Experts of a small language model: 32 experts in each of 11 layers, 240 SwiGLU neurons an expert.
Below are experts of layer 5 (counted from 0) of a mixture-of-experts language model. Rows are named router (the router's row for the expert), gate (a neuron's input weights, with its number), up (a neuron's input weights, with its number), down (a neuron's output weights, with its number) and show model dimensions 128-191. Each number is 500 + 50 x the weight over its row's rms, rounded and kept within 0 to 999. Numbers have three digits each.
After each expert's rows: a language model's description of what the expert responds to; "raises" lists some tokens whose logits its average output raises strongly, later layers aside. This comes from a sample of Wikipedia text that the model never trained on.

# expert 9
router:575479365591396465492494430487490535533492538521543501606373471438509483514540497578541531382413537489563419454459425528477404519544541498473482533525481522538528478528422541507602505471481592
gate0:525526486593521431498442548471418507578495457559539529495500538485426485524434511479513497394485449528466541497429442543535558438402495478584519455505530515572470383462571581564497463367494508
up0:506462545430530547595499569477520564460557475483459518578527436507586532471555427494522485573554442489631533468435535484473455464461549529478547451514541504354518471622478395471503447545479583
down0:545574578441505538476466497501479389476525557446459478530666465563498502448449508498631487529552475469469473392516508502491597440542450491531490514510397502471516491563544502434495460479562516
gate1:509436547562498466510463340526424532550527573482430492442526437467501444502491552482489540564591536624456507497463439542524468460469539527608529430398449441574502446460563537567438556491421441
up1:586443456498474497486567510576508539461519485486492444563469509495473516552488485443483536520560519523467511543519504481495397489499489503560439494515554562451547610625454424390423578480441537
down1:413467533449529499444613547517496511535494399434536524472503567483474554437578413437404491539508463468503489588441596433498440554560517570487526487463511503369481506570464495459491498503490500
gate2:590506512450507374494526422466442511558559464392502516459519529497478505468605492437464540514596501481622441452522511533495547558512633440571569554458506507517539506488490497581449576519487548
up2:473441482504411407516484531462456507504448471431512578510482485486486507472428426525453427511479553498360574500537538422590461427511558499558468494496505514520506486524528491509521443481498521
down2:472456491454513501489484501441516521602443429568556604523623531506494529566574454456424516456449432483440470481570537467504561441476544515492509441498520505524511511525606460470469467469494646
gate3:533544507485413596444446522547465438548524562517515474553515433503490461501546444565534539501492509427508533484533361411545439524504490498442497509478483445498476494538578474509592525509551431
up3:543524469467521499494574442447479514482507503498530521463419499510535518486508521419523398530653431445541451447451509563490527511445545520484532526503534405539531551548446517519530536508520562
down3:473490513463431560482520503466399422449484528471450461463480605430508507471463470402461475459452431628578628484468487516519474520545404537528483521503505574587424584471517469453491394477416580
gate4:557423416450615516479449407489537439449420588407430477490471540430536566471487466490488463532493467555493488582579396551531517448528410481557502524406599496451559484550494452465528510551358519
up4:516582428548469423517580384502493394504523395604464551545546496547547492506505450525494548480503450559490506470502457494604512502442491480457510507478447520408562465524482493481564406610568469
down4:378584472580482508499583471507453521440479514564479572497402582420399482446491530481444531557501440526492497504447461536527552530439620494503466467495401439456510517489456497466535589487533538
gate5:507406432551510520525460564511469484508412519507533472517437421452523442553414578512558515456416502465478439434526606541469535501564595519483459584547470482418473501479486557403529499496469587
up5:411553535531482470439452565497472477512528402553455506396586515429405620504466507443420419517522599455481529526498547414595523513521551443477517458543505562607597535507476448481437484476540523
down5:530569470394459502549512506551560558560486590483566503521474478504468433494530542502538422429420516554492553529526512480490557469465556517496514532470521467521457521512409457549507569497474461
gate6:628580471569490497561583493529531510514434421442542523561502522475465558505503504486521455461509476546462506526463550466463404506471534504571503528589497475485530536573469572475551543533568533
up6:505503583514496508474483469506390442483475532540497540556513528623542475595532414487508509558445456532502553444550562508520458564549457494437542518516535464424545569438550503551446493501486565
down6:495538579513500502415492562439486549502536466407465443496499576512535535521467472501551529571462463476526527459509503448437497544483534433483504557510577488530403494496420516540514528396550428
gate7:569565540529488447436560491416418526472452492445485476532620433535493561541487521555523556586416498576567467580481499492540549493488466389440447571533581551542513517373494499481568685467454550
up7:535509520484413507443511512517432504505608535523463557461585422535396402521605523538529522526531520494553470504566484493550454458404579479493533534558537530452527507525471438462494515464508425
down7:500475566487411493516456479502507522384513567487510426505459626534516432532450549528607502560493522516463545477477469528463466511492499509517485501467539401533525597423484512490490573421504519
gate8:537500457482477494487473575440465508472516535466490526590532479528358563464461521454467566472480429432481578605580415507494433532569445515479418481570570491513591434462544522503554490487576437
up8:434422531561560325577506511529462460458502625490513485500483464474518468420449539538544422501507491485494461521520482466490497515470560502526521489545522457508579542555513526561458510456401568
down8:548518443437509538487481505473538472394516538452641455530474507524534486574399457515481431421437548502542477526446419499458521542407509561504461596508507442619497628520448481405489463509572520
Ordinals and quantity words
raises: ")", ";", "]", " |", ".", ")."

# expert 19
router:538550457579445458554509454496414507530492546502494457555474472460520448467580543548524535442482535474530460424475431456426376469603553503461471523565431552568599446488536509455598462524476597
gate0:495524539442481475543548532479527527617518480470520622447432494506515407435505552460592564459504502480480431535521517495495534479484434424518461448416527480476476549494507461465417607504455500
up0:423411435487527489480519407513500483640479477467452584515489524582540560453507491524446478496546463534534498527547495451477574510507489471434513486456458449414487483512573481404459517492513463
down0:494530487516531523560502542471562539417497466498505516477511614516467414445512534449394518455469434543472509523546517531493469518488505515520524430450541535580399518565577507551485502521488474
gate1:541566484536538546511560444461509421553499416485510528632504507459533533563519499561504487410432457413467553522507433579519530505537448510387455492511555492520444501487553500487568467510568459
up1:568540524536493630591525459537515494514538489456499495465465487420512522506574517495570428520482503564413568529401516471589487462502466578495482523406501403454425584516451483567463562548500481
down1:480456501449451505475443507508489406514491490439481525502588519576509498534454495548494494388524559572505608624579487410553437468535493488552431527547422497577514551467502555548474487646439422
gate2:363606605468481511511529533510471539528511543482542464460547440561521488497498505509539503561553470390474480469443466489468478429525546496554488489564467582520506486430504513500485468440456553
up2:416590430379533448525526549487438500495501454499536444469516544591508489519522412519481463523514472512426504515444537452465439464476475496599465546508431570456532570436520507424503451495541544
down2:533555507494465474538473504452472534460472518503558570483637578518508577406536468441454490495500436541479525490604564492572485521445564475530498454528552504588516544550586517502501538555439377
gate3:578489523435521460475430548491456415569499526507439404390419586432602486483514477556556547517525502485489555434564463472504507542500515514556447491494599472542564464440402359549465539538481523
up3:510498550512515491637580416485454435530589502508570491506485513530475568476526442467409521483544490474443442467495441447472478356526533547525480468560489521510470511518511540473468531450462415
down3:455484494581477512459533415533537513439507501468469527464430573543495461536509397499435521493520417594592543552429463477445458468546555559493479447531513488507432549523384447494494538467454487
gate4:450452502525522558511499455536489531484494502559515488472508385514468532412545630532545467539479471470562575449515470533461530537461432509423388544423520485637512430569492586551489557468473539
up4:412475451479433541471598527458493487516512520492497512462496462517566439503478588403446411473471447542527476599487557500436459439504546506433506476487487386473508545483508546446461498566614544
down4:468579531483490518433408482570496429590481506479454505493478451596523559519551528480396492484533548591491495557454452478589534499512510614471461438505497497428613423422572406525483435501556529
gate5:599523476547510415484455511581482465486497549449536568624546421490488431424456438489422506462563476526544474506444428592518461435565471459559555544425525552545589591518556439479536584480449549
up5:561488456435501464575420509429504459525545503493540493521448598486563421497447539484488538458554417516465488500548503511539466449470579452583504479554469408510477377480465579582480471454422515
down5:485452451459497484451526499686422459445463438510515459488483412474474472506529480413568484440481527508509479573510499500548553498523487460507489502538496516490541527438438564435464452506492512
gate6:479459523566537464499558605417476561432580494479489509495609469522451495504517554489441449472580496414477478445384549471508512488504519551492512451509471475570389475620404561425565495446546509
up6:483463578553507463546451486419550470532563526521461469411522565550460499465545471521555451452438527611519541467534503436521464490447474515578437543412578502476464448442458530530497487495461593
down6:461499539513503488605514492528538531507521571506559377500576534477468468543390619464433489422431550557496547537473492459370508474526514461485471500520515508309518497498503557479496453504513426
gate7:485440539477482483456528516445394523464572557506489563521506495448561512510521568601526543560461482502499505545624552428663548452402451470411529491520494518472496572466530492570441554489521615
up7:452547480413438501498477451519517570483528530523511498470540461504517571481504441462497577411547563505485464537450513419500556571566521447550516388579569498498535505533545466535460494523473482
down7:500447529436500438546431448516475498426470435465449631471545431521493587510496561440447493540430545473502564637421615482422488552517620428504499390425472373509471500434467497484508490534457399
gate8:533540555489437518385493445485457450470470466475468393478501426513442513463455474444517596539565557457502474393491523569396395541422532586429555512495567485509480468426529483495531569543502451
up8:497370455424585490516521541515609537583575433428544449519563558461548434474530504466442447444568507488490414501458552533462566409521496529562513532540456558459487418538487472484522444448536522
down8:447458631495397499563479510446494508492491553535407524537558453453480517438428419466546452488512461484502541491591495473496470479461519446482500505516437509563480598477512466604540511544456460
Commas and dashes
raises: "b", "f", "pl", "qu", "D", "V"

# expert 14
router:581471358560519481550569497306482545474486476401608512536432481426509487476479449551550547500475643425401490422483497500512456531513446524503457475487503528493472475514556480421526546431484519
gate0:494520567488445551523488459529509449451462474472527481540561477514534537535474476513519491549532546594468472363494497491431512429619539541443449462519486550507519455571423497468501419505477596
up0:523450422521479495492535490505496510544476505525434473444527536534490545440546500498479572558472481449541517491455486433573500513400563448515541554505562486536465452406538445470482518535524449
down0:514479541413547506531577465452445450520500522498526479535550469440491492487491525513486550547474569566483465480546539573475544394584511568503493449474439597500509450491483493425469493517432493
gate1:553560436536551553502538535394551537433546478508512476481425418450518473420515544562451490509476523442508539461534450523575399471435420521541411415448485539430507473496639519461496553493571397
up1:490421517523520465534494482489490477520552431488454402484471540558527590430507567523480487454515528465528611517558433561435401540513530512457490547496556588560497578522521560530519546507452518
down1:441519445449486468514485543410470595563478515535479526454516544598540502583541526443521500396505564492506498531552424482545502522489558451478486511523458462485427476463427551481454568465580554
gate2:564444549516560477537497502463489465494481522450506502529457487614511528479523548603490526475481481422543451507494462496501514539543540457467514551496489523458566467403481394503512590545400437
up2:505468513523499513543433488467474468501485525573494429515434445495487463569648387451471482441426509477547536487491477596494498477513459539541461479545522499528555513560446639631476488477510479
down2:526526596583474488517404531458514481434518559548529417492544461591550559530447462565555480581483498538499471512579440450507511501517556517465468443459575530540360524509496573533511572507490500
gate3:448528458502615505424513504460492553516510570452524542569428509397522383498507548570537489558475533491556478509528535529534499428452575485552510521518543482526410510486376527579502495485614468
up3:489405507530568517478472461498520534582495544456650426494368518495548431495512462462514538476478467482514492564507488556519478510432564530500468546454585566567552415484445478541464508556547486
down3:452501498404480464527542489511485582557484500633506552490578509464488467462523491579489499606496536486549480517479545488479500519488457467528463613480514473436446386521511448493492476533548551
gate4:485434495407436570666497472454551508431535509576505517523490492483429446488437566538556510447468600458518527404505512545487540622437574398481453468605442501563563524534495585551527449522431518
up4:432474473513468475501533504484525582487479516456435496470534589602484564443497475544459529524489540523507564436516513497530556564431496481519528458525555462525477542501477499498531498549525564
down4:430527554570392480473414445477547426512481518573478401514558532515505483532434423575489492457497511525542466634497539482433453514477592454503583527506495454532551435521558463523528518525572499
gate5:473480524440615527581495515452460512443503569502469492513543411465522469511550480549571561610420578525464451511551482474476518465531467479500396477461575522512459397559507534527482515581472476
up5:565577570483509480449570553557494506494522470526564541468488523553440477439530523531501472361574436439544532504496481514446442545483527488487461526500465459514446511481442463511515519459552553
down5:485458482526502524591452469519494465499524498523515486495483539525497500645457513536429470557511491511489613486513407514460498501522456412469478518505503486496457430442533594442460507508436555
gate6:397563463529477466499550493601503528461481542490492610425567567538532517516525507432510525476526536650489572438522520520591460565466500518481552413485559461527567496507539469440423551490500535
up6:421576469505542515465499552401478500518484501479456486540600529483519427354483517587521505481473464632517488467533500498514464506427490571492454487436438453499415510530560476487544472530589557
down6:511563537466466486423486453495488456553483455464562593473533594594487623499477449463534477473540499424518484527446484449531440520540410571492522432541493577412376472501486493396517437560461508
gate7:486435511516563464459481509506496490525482498443429519491465461524552537536506492461632479481516492545411478629514395511546478514517435501520454513602519505586526585509508496501517535501501620
up7:592548447472439546459482557509474523527492546464523537451461531443437554499497545429557527561542466394526558438453525522538495542499457616505434398569419531498414429434541514443499512480481467
down7:525499471418541548486469557464446457503508421395539454526530508560522549534521533438462499489558564493487550497461511579431440454491518567473533564556505568512565453490507512492491489510555490
gate8:543493536505515498482477478482462476548473520489408555504530499574496528522649498525337419553488450491537478623425459558488576485481593547487512475457371379461467451495490485552470464546498459
up8:533552473509587528532564439456446483538447492354532491517480493400483493484541513477465502533557486556421511556424498450482450507555521587492404468441477456459498545536497426420486517549509495
down8:461509420469495486560475486487530528500485390396555428524419525361455498388548613599464500481511474575456490512499503536536581461521517495498474495549538510499501640536567402394491494520531541
Past participles, verbs
raises: " |", "\"", "and"

# expert 20
router:584487404591434486530494485460523503512464516539585488603369475447505505527577483556545483373402566464497428432462441519440389507545505534424493525543476495545562474498442574512574506459482590
gate0:473496550527562539562525578486552461398526502559526454433486432580529442482565454566553464427480499516428533479539451510470549553494479503550591639575507525583542481544414451441494543451528530
up0:482528503454422474516584593578507501583389550493496512524503567533421471517431484575481431493545545552507555513461487470575489473556466414498578508489461487588471511399482475550479464438479476
down0:511500556364525467523490480538537470541534510480569530499466546454498486485512471512497484473520553413557493489639389568484578587558444500500532463506461466486357574540432592438529506496468510
gate1:563493540512538597470441506496457474478537559505501439432553458458538491453468532556516608497476458545545540444523520502428507510501539487567494468469471573402507647578493479447525430504627503
up1:514509518410442531442538505517454555495444399517459572498513466507534543518564501543490522524455548492458495507522519356542498521531497542497555519496419551479511481455487427552625512529508459
down1:600573567447482539538468531506488425418535528533564461501513525457504421589480599514473521461533510569499424438511478498534479627586565504464518444540490504540516500440438387478537506513553581
gate2:505536556560555543500439555464602413463503483477560497545450566454487535467529474495529455421373510465457594488456585508480533487470538535420481490401498466463490559563546477451458529493555507
up2:595493495434442469574411395487510442430487567519534589495508536487478482534521507583579525477418547421496509544567372432492469462455477492456483474501481498490444517505541519491538556507482482
down2:611518559550491519526570525563567399525531521543618560461484507516541488466461520447530465391399530376418539464492545488535465443496450465530450503479438450516459584487522546562492469507500526
gate3:507532458535423569507471457497565464515438510517603620569439552473409524511483552504534385418540526468401583517519494457603419484497541429446499527432517477534574362420460483506548421518435506
up3:489484492515462480546499523487430498476542510516459398530516404476565540552442438513523533597532494445573516427473415474526470565565475473628559470588434516482529462540462496550461499557490491
down3:490503508469449533620501439483493526539537454506518512496509534438441553509567419438495516453607520553443463487502431608402488506486522501534520499546495482500506501441588464411516478549496432
gate4:455535438489443516486435482469489487441498563546487510451408475524424480421500495588466516497531542465413423511498409554446411477583446449431538455511492511499430454393542471583525575460497418
up4:443474387448409558505448605480508457526574514573517450409396423438477545536528542527420514399480569507463522552549521524507450452507503483519482524490479516470521354450461495492592474456478456
down4:563492592462437553539501575437484484531483403480494529509549474493424461490498579524579484478481492569449504470534564557579501531394541455495507469461567436522485558527649567562501552552410464
gate5:463523454493561474417531526440518383494511473420420471456477541477599603511444392496487618626566492574569506556542506515553468498543453534577432412467553534569429447497590458491438453536525530
up5:451515530602592455399499515469437488402490532494508552529445507519578498499520410519593561455455395475472501510472509523431466583461432447490468497437483544494478647556529534458482538551534593
down5:528407517491450468461458462525534503608515497468522537535471540526477509409581575599505497463485507520521488556580535522511442527508565588461545583503432458494591512464381561558513483443529407
gate6:493455510466518491489528447495450588510443526488496511473415547534462475454484467483524471462469545553539465572524490504580523493447500434507466462496485526502471472586527414504480445578553468
up6:486516499424537482485373401562486505487545414492495454502495453542348506452512609485539538551555446486529492420510535532505462492492538498495555527528441547492538456495484386526490489485477430
down6:516561474549483469476547450485516478517476473498529462509485534571549450527582495471483501490460593550650481513428619525560526537509489517495510469503413555449512465496439381527508467509510510
gate7:480473477512485519487582517461412539495542517500548458496535507544510414495512439577468515522534501517475413494600518497455474538541487514517475579494416493468492525479549447504444596492472392
up7:451495428459435577548453405475504441512491537476522560530493511410490500505373443497599597450493491503456535508532427498558548425444472478438497564518503538510493422451472384553488488526460400
down7:613509428405438476490571483559461492423575441530485447458545453456479516442493474570537467581555454559536462506531522508443422499511530426459490520400522402574463507444501585587529458436541528
gate8:485518496542502400355494505500485436475502552541466461433605438497485465460478544538495558482458474636497505487450576558433503480471470606439547539492455543385536542523459530553517502535559537
up8:522455602498506552600499512553614349550582526495451518464391459526501446503469572507559382447454469536544562537481468442524489487516565511517536503476464454499435422560484450595483505496447478
down8:452492405459472522474485482560425481454508483497476456482635443460519461452436486468561517573585416538442499442438528479485607511538618442442467547504543424491475553420502525454519514519511510
Plural and noun suffixes
raises: " |", ";", "}", ".", ")", "]"

# expert 13
router:588496389581410462506486485483518523527445537543523488613360482450545491500556495591521515382427539469522417439465426520466383499535527494456469518529467510529541455511428556515603497476480593
gate0:517473495412464492488504580527474527436577480570523504506464512467586490489497453462383532538559549425410532466410537526468495472598525526467482560501460491474521531455446589585503424470501484
up0:448508484476484564509480577484494592469451537538511505485539529491462504534457525607505492530500545450585465535518453495506514477538421541514562422610389450466484523498575438469503560499516469
down0:502440538610562512452527531561521507444540514465477507525540504599531495465489587569503487469455521441521504506459464513476490465467431613492461525543479325482472478590431520456530537499585463
gate1:526448473526441512549536493546543535498480440574540474512456463528396502525557560477550508455493516463464506542469457395506459516579463523529525381501473585528418563483522415520538455569545533
up1:454549466462594528460458493502472461441411497540458512453516506494453491454384576598586509599521509544483487504521575521453514470498515417475543485579600525478427596443521509469423487571499493
down1:541448493430514465460541477516527458553504501452430495490454563536522547526547480527426506501502474397452492512410548451533522545474601508534508581540502607513530561473535572524508487473539480
gate2:574537504489522431573500466472521541514341499465492526551446545422466526523468459501458525574604503513512516453575508503506526447432568431575464508468531560538465496450519475518551488552342536
up2:507447501474501596540470487474453444485417514515639452550466512521584573506459424510512466474458488528505450558502455568556514489492556502515523521537549610480544482499445497479480420530509554
down2:502532502442493481492403511597481532494514567522440527483465464505455470628438577441462499601461579553457542494504555550553474516477470465472524612416448528517459485475469442566487482504501453
gate3:437431465547562451515477591500400505482493563464487488413455492499665438501451513490482619419407443442470489524501434627463537503502480436537472433532495482538502497513510566523500476526511410
up3:576564485524373415582512495552451413485545542498448531478542509517450561529538422518452509465600488537548543485568468431543436506518486548404621514563494533343486503546478516508555467547589433
down3:519468487513543495545556554557514487548506545435524494510490469568474470421515493501579475475455435512514486521466395502557507486536488470494511657568484427476533510495373563524494453455470534
gate4:471528506553545603502508520449510483516554523497542527513513604483621496465508530536519378564495516471528476412460539539499548473551470550455459572541572487474544544456534553573489464512617435
up4:494425550604508532455429539472496440462434554490431426526485449419507451567550486532542421541409476510550454521554509488495468485453464492415338460471451536482620539533487548563509535512531665
down4:462477460578566478519523539496542361470516485421550626485414477536441422564508402524524490486516586481482532530484540617538461524442434449500560331534545421411433561522578429469467486588461494
gate5:507501481465460542444568469488438518504501493465506674516459582431458467503511466474631369454558533511428550499520499505520504583456472484415584560452550536552515588527494479453520519456503485
up5:424513425439501452524516465507572539507425576486559414455397442489530503428503471522399612549480543502483464477457524454559444461533518526468421471550537493457428492561553467431512509509458524
down5:449452485506522539508537543436518470559556581563466383484596434558464514513536455596510494486547589511541508403542634433495439535553466526537454495546515435548481478435480562455517497604450526
gate6:434497485478522471534533482433535508523584452436517397512549526480473523624481455419478491537480523573520534429568521611466603515566452482570524529449463507470568484492543475438459503451508479
up6:547489503488519497434536524516435466514441542471479490369491622466506521464516486412353564553473472519537534500538576539537506434587562526485400512528512486523567451509452463459492451462491505
down6:530517427508471484444535539493476388501524432379375562529468535563526570476491493549427477513528546585496495426481547527542497506436471501510500585495517472466497498486525524406504555527547556
gate7:457505529535506375536435494415461456507526521448491508493475440519483479466508414549616483567528452444479581565524489525451519537585456441518522478499617499530420431506537486491464572522559490
up7:521466493515517480406538465485415438497500554490467432473428538481507544489457484599502538457561502492504508570502447532484468535558477488500538488532603487535461461493603485516515590559464550
down7:469481439429465549568560425516481528558474462479555430541400561500533532524559595548341530389451527507518466536563538479486494483539438492467522495483520540504660510430403457431524421417533438
gate8:543485499594466496527508570471489537409498472475540560570470628555436469436459432578534668471458485505533526428482431457472510494539426486515540515450539567504448444484561465522469558549423439
up8:602478575544538501552528551524407467605524587577489512580572516502534478483408571456573497512479452496543526522479452465499518536468525414532502522599465540387543526492475449515497499500428447
down8:578538440456501491535560443448527515445501551589529514481529415443473471568536484479513457539455492513567444546523560470529522514505440517494519417470463438595585554540507440606515491514459541
Table cell separators
raises: "od", "rad", "ians", "ie"

# expert 29
router:583497397569413483516500466493498522525421532520500502631370486451542484504553493578534512362411541465547425447472406523455393507540528492467473542536477514544547467506438552519612513468480580
gate0:571603446576504519475489539403552445534491511492483582560482502490484588518476404500396457512541520519444539499446452380542430542581479470508494534484546475607404526477457534451587491518522466
up0:488526576572491560520526445494443557461548479562536513478522564536612572551458445468406516468485535539496508453454488466575446397563543422570433476468485486491565399479457501460454364426489459
down0:573521516465480475465435494580462533414517548525442613489534561517568574537349495442431503606542467497472561515480501539606553489508487468512545457445521469549431536554520592461464582603495521
gate1:480411505584528473603521430476538475492475483405456546562470593563493529512593495475528545581592511515473483473579552625533409493479494468450463492482463464482501501481628481407525529521474467
up1:477465452569533533524497473579389486463465538451505455572503526536523476534438541487536601532448478401526454489518473553454460476448466453554480470565482543527555499530535507482518455518547442
down1:458560525481520465473511504528511472494472491502492468443530556477510492554420574546404533485498560510521544470458404498500514576452466650465419515470493552531554464506453455518529496556542539
gate2:392531512450515502521507555540494536457472480522451527417576456548577457571376475500551443481452590563520553461473475490478544489448534428513385574469487428493506500522434644454464490567535524
up2:566565557409597517407453443493629388493597496565418424454460480515569561506469484491528503577496480468546401486499427529549497569589468456469436471488493507497442494502527515608450536484438478
down2:414484526546525511413480539429469502601508448512468518508461550578488513521477454492482489531540501501519556482470460527564486526437540543477501397440493612462475356515515430591499591606550544
gate3:515511519492478420514553466498551527467559480553488547543477502444444461592435547619455533507482515496493542561452564513461518416478480585497507506498502535561527530408444537473517540485478516
up3:533432587494520624455488454485632508564505479455503431444479550442397505489542505453445518488515499563477509518549489542426615525502474554424456476494479462527464506522418435472460514448547520
down3:458451438603473488422515455389497495627535488467498523593407515481457491500457525436574519517430528514431512546553502544510534477380492552503502544586426560501521531553592503445498585588519470
gate4:459538459525526466424466440438479472466405545513433532442527585500512604557485466517468517547644526511542461554553486557571503506449405550499441512441527528441449501461590462472454456558533498
up4:526470475478490524489545465507487489381396502487474489596520450514418464412531469611637508485425463498476462502538533488473472515424369478549598490498529457466484621490530520480574553579458497
down4:439468390474508501567500501411563524518527442526630591487484572550461527484422571512508555415510566551559424503492494502372410511526432554469506477492456460556445401482485521447529551507399508
gate5:481495446534522582439488547491444400472399544507402548477449511458540522504509485534592582569485566471468458535533526502475530530517447476522428469504550461616349435509574520526433523516481447
up5:530574444470548502448514558502559533519478519479468617594521561522506543449539554475510570577484448496524569497473497530459485516411381500421502476477493512521490469514561561468532612555562467
down5:457476450375503524455567575555478519512496506440475492505533514507563531501541610499429485522511446512540473485494463543536453541541523546447573498513466544511574451462462477441519465470521498
gate6:526545525508564561504520441531417503561454447443473460521519379537428476523490518586569438464476508471406521505435521480523515468500513626522525452439444485478454510533515492469553455462477514
up6:471537480561450442443466492456468521386474445513512534476523539454507510472469503453531612440441490522380590492473514472600509509555456469531499439507382469545568447501535512440535381457470464
down6:442497465500578544456433446429458508475514451577517554491574525405462476484494507605558512487477517486424523459472438410518466472561410437513439544558471499536433372519502451494519527547468466
gate7:492522501503535529513481526598523489543444523568502511507504479462441510532491459517411512439563537457549566543499477559489460429477601472572528484449510558536506464455482477448532586412533467
up7:553515536550546484409475521473497430547577515586480546494576534431441417445566571527513481571503535532533439440440526510395585394449527456536464426563476415475470494401474515587541550535582480
down7:508517517513555466529472541521482586411500480392499475523469440530465526477538542450547467582533541450508525557519523440502456543546597560490415479552524432519508543507497430430541568478501414
gate8:520458539517465477506445460544477502495526511545424461477512497491431467450496497501467501550454455530581509452447496568584459490493537534456395519476495551510565560565514482573499434479465555
up8:440510551449450473503551471493423530447490455524494491475626523523528507538545486461464474536539534494476487378384588447528521422547481482521514489552513476534610499591446539465469411470460493
down8:433437457469524529522543522485502529527500498465540397510421517525517480591552532558409484363478463604457503573437436471506499484558538459485459467490509617480532471519468414476508378468512533
Dates and scores
raises: ").", "):", ")", ".)", "rid", "]"

# expert 30
router:452470452543443470500524504420490507547491556558616436561439460480520545486546534533418513425478644556402450424499431450453428436544518452478557442475551520622575497442423543490560493492472509
gate0:521517487484488495512455519410492456487513562565468500522615509551590504517406493426547494467541481481465538505614461518480565542547444455497466622520536475509569477394551594521466612437531436
up0:401460424478579533525525508478531470405487557430561416490468524445402438376513448336528560468472536524482542478491592565430482570461549510530498474454534574486458547547547444410483459450495541
down0:420677521570583478480606538612512516462518570502505410462437472524504515471600461356500447534540549569462571570536542467476398518576486482504353479582550452460539448530419478468469506442471509
gate1:456528478420517591447529582535475570545498482487463495544558566495472523480499487497415523501506455488549495498522542584374356496385487465489552491417543383517496535531492555457533468501606612
up1:505471540506473487537562502503464475444516489536556417455458469495563550476494495424449497496536502490506426505400513499590605474513538491562468509498450536425558502542516461437451510453490503
down1:552466571523521499498368549551517517501488482511456456493506525502465554618472413519521510483513478580530464542448538520457492533470575495505486420534548435484540484574530422502495451513533488
gate2:537399483444563491471541466498512618476454441423486502485398532440490515516497479567471497522564480535444471471411529554597481450512550629460430505578458541457546509582529484466501524427407530
up2:519478477528570453497512505474483487408478535510476517503487445545498657426564460469464486517632595508563470565471454503579504445538617564478546512528526508374465547507481440495521437420481532
down2:550539523518489455437476477459535486495499528470568558502557551505464518532442490508534544438515519568500466512489491489427453488485487550495510508533503420532503475507474573548534566484514417
gate3:510468532534493579628518469547508531532550546524589477480464579466453444411503477581558533479597449445523459490484477486569525502514464429468528628539396559488508522578567554520454442366477512
up3:488579447521556536495441480552489380503572443463541530549456519525465483521440533535495504479546416581531432489564439540497420497468408513519526563570452513435461488514589598527461461560498557
down3:553493456528458501422534484500486488488445479454501448498509500466551437548541514628572412507471651525491574536379499528441530504465588547504625483491546440504502620427451495447456565525584517
gate4:572510500541482533532469505513491558450543420475469604563486444536601378496530505506588544571423468482471509579483543514554585446537529514492398552604501439472508435517542477480462485527522465
up4:476624476558461499605509485518516480442526496552506571550492421422499586534510429548561511495518628632553444513559449517406521526554440573490559602565514481541606479527462540454524587459597541
down4:582523516569458447526560529586473522491486464413480502482466419498522490492555415449512495503605587606480485551486440533501542530524608454483577478506522413425555526428481473422496444530498452
gate5:546433543557498450463429483496511431547488437516487621461543491541497503545529501441435585559558413410525457562514448633499531510510619550532455484562453477490551397502512471477399426476465458
up5:549477532512449519533534434557542514508487478485470543536657505543463535480491527417507446589581560526522458471470529434542534448589486435456558549584456474490502610539500388518498564522447534
down5:438460482507538494526545473486515533510478623539503451474538482499484584515484522458541400473504561459514523446556497506604559463510455428484543342560433526449568472475555441387491473616544475
gate6:408484522622492481436573547617538566513480489441458424489478497474523662507463492535529514496505437519549528492484639456567490553405479575455530483565567475523612448575537481506514462577525612
up6:508521494405489571426515397433476549598524397570530498504677556533400583470495495503490475462552492562503495459473430433446462539532597446500523508496540453500417512521451474513452412480502566
down6:582473489434515487495416460587488480560490478553482479468514388542503505491550544417543408531488591470561498523535523444468484498510541443434513581589521517453538501515489509513499374374473512
gate7:634554503477481483525540481539519490470497481484466455480481457425480519611524446437470461517473560560517493462509539532442428451611465504456463449438474500504507459579519424493520490508417556
up7:482511517489500455472521540619523473497549477507489543518502452461454399559541549464412598509534475596427522500575460594586510411562526512439418488441405430472551429539528426569536457460435490
down7:560606455438521489498518514560597425481505475486601527487456489441486435488502503538451504376516564564477501466540510501544535526520383453494480480420433489481481554559509435477471550578510535
gate8:528600507525461476464508545473474424573502480491523571511525566538556515439533456472486495508618484550528579504572481523558414553493496451413534507503505546559463412389503483535503558392524448
up8:518480503572503508555480487459539508399526526521564542519496516459493477515625484523579466421505444518469429506411514502449490468438523451465507544498521450537556434522446567517435511516507449
down8:513480430501516514541439466360504518500509465472455538520497505473514430471426598496500553425425509520442604400550426507568511614507556572499403479503472460530572485523456471562496489465515417
Asian name syllables
raises: "-", "ch", "p", "w", "–", "0"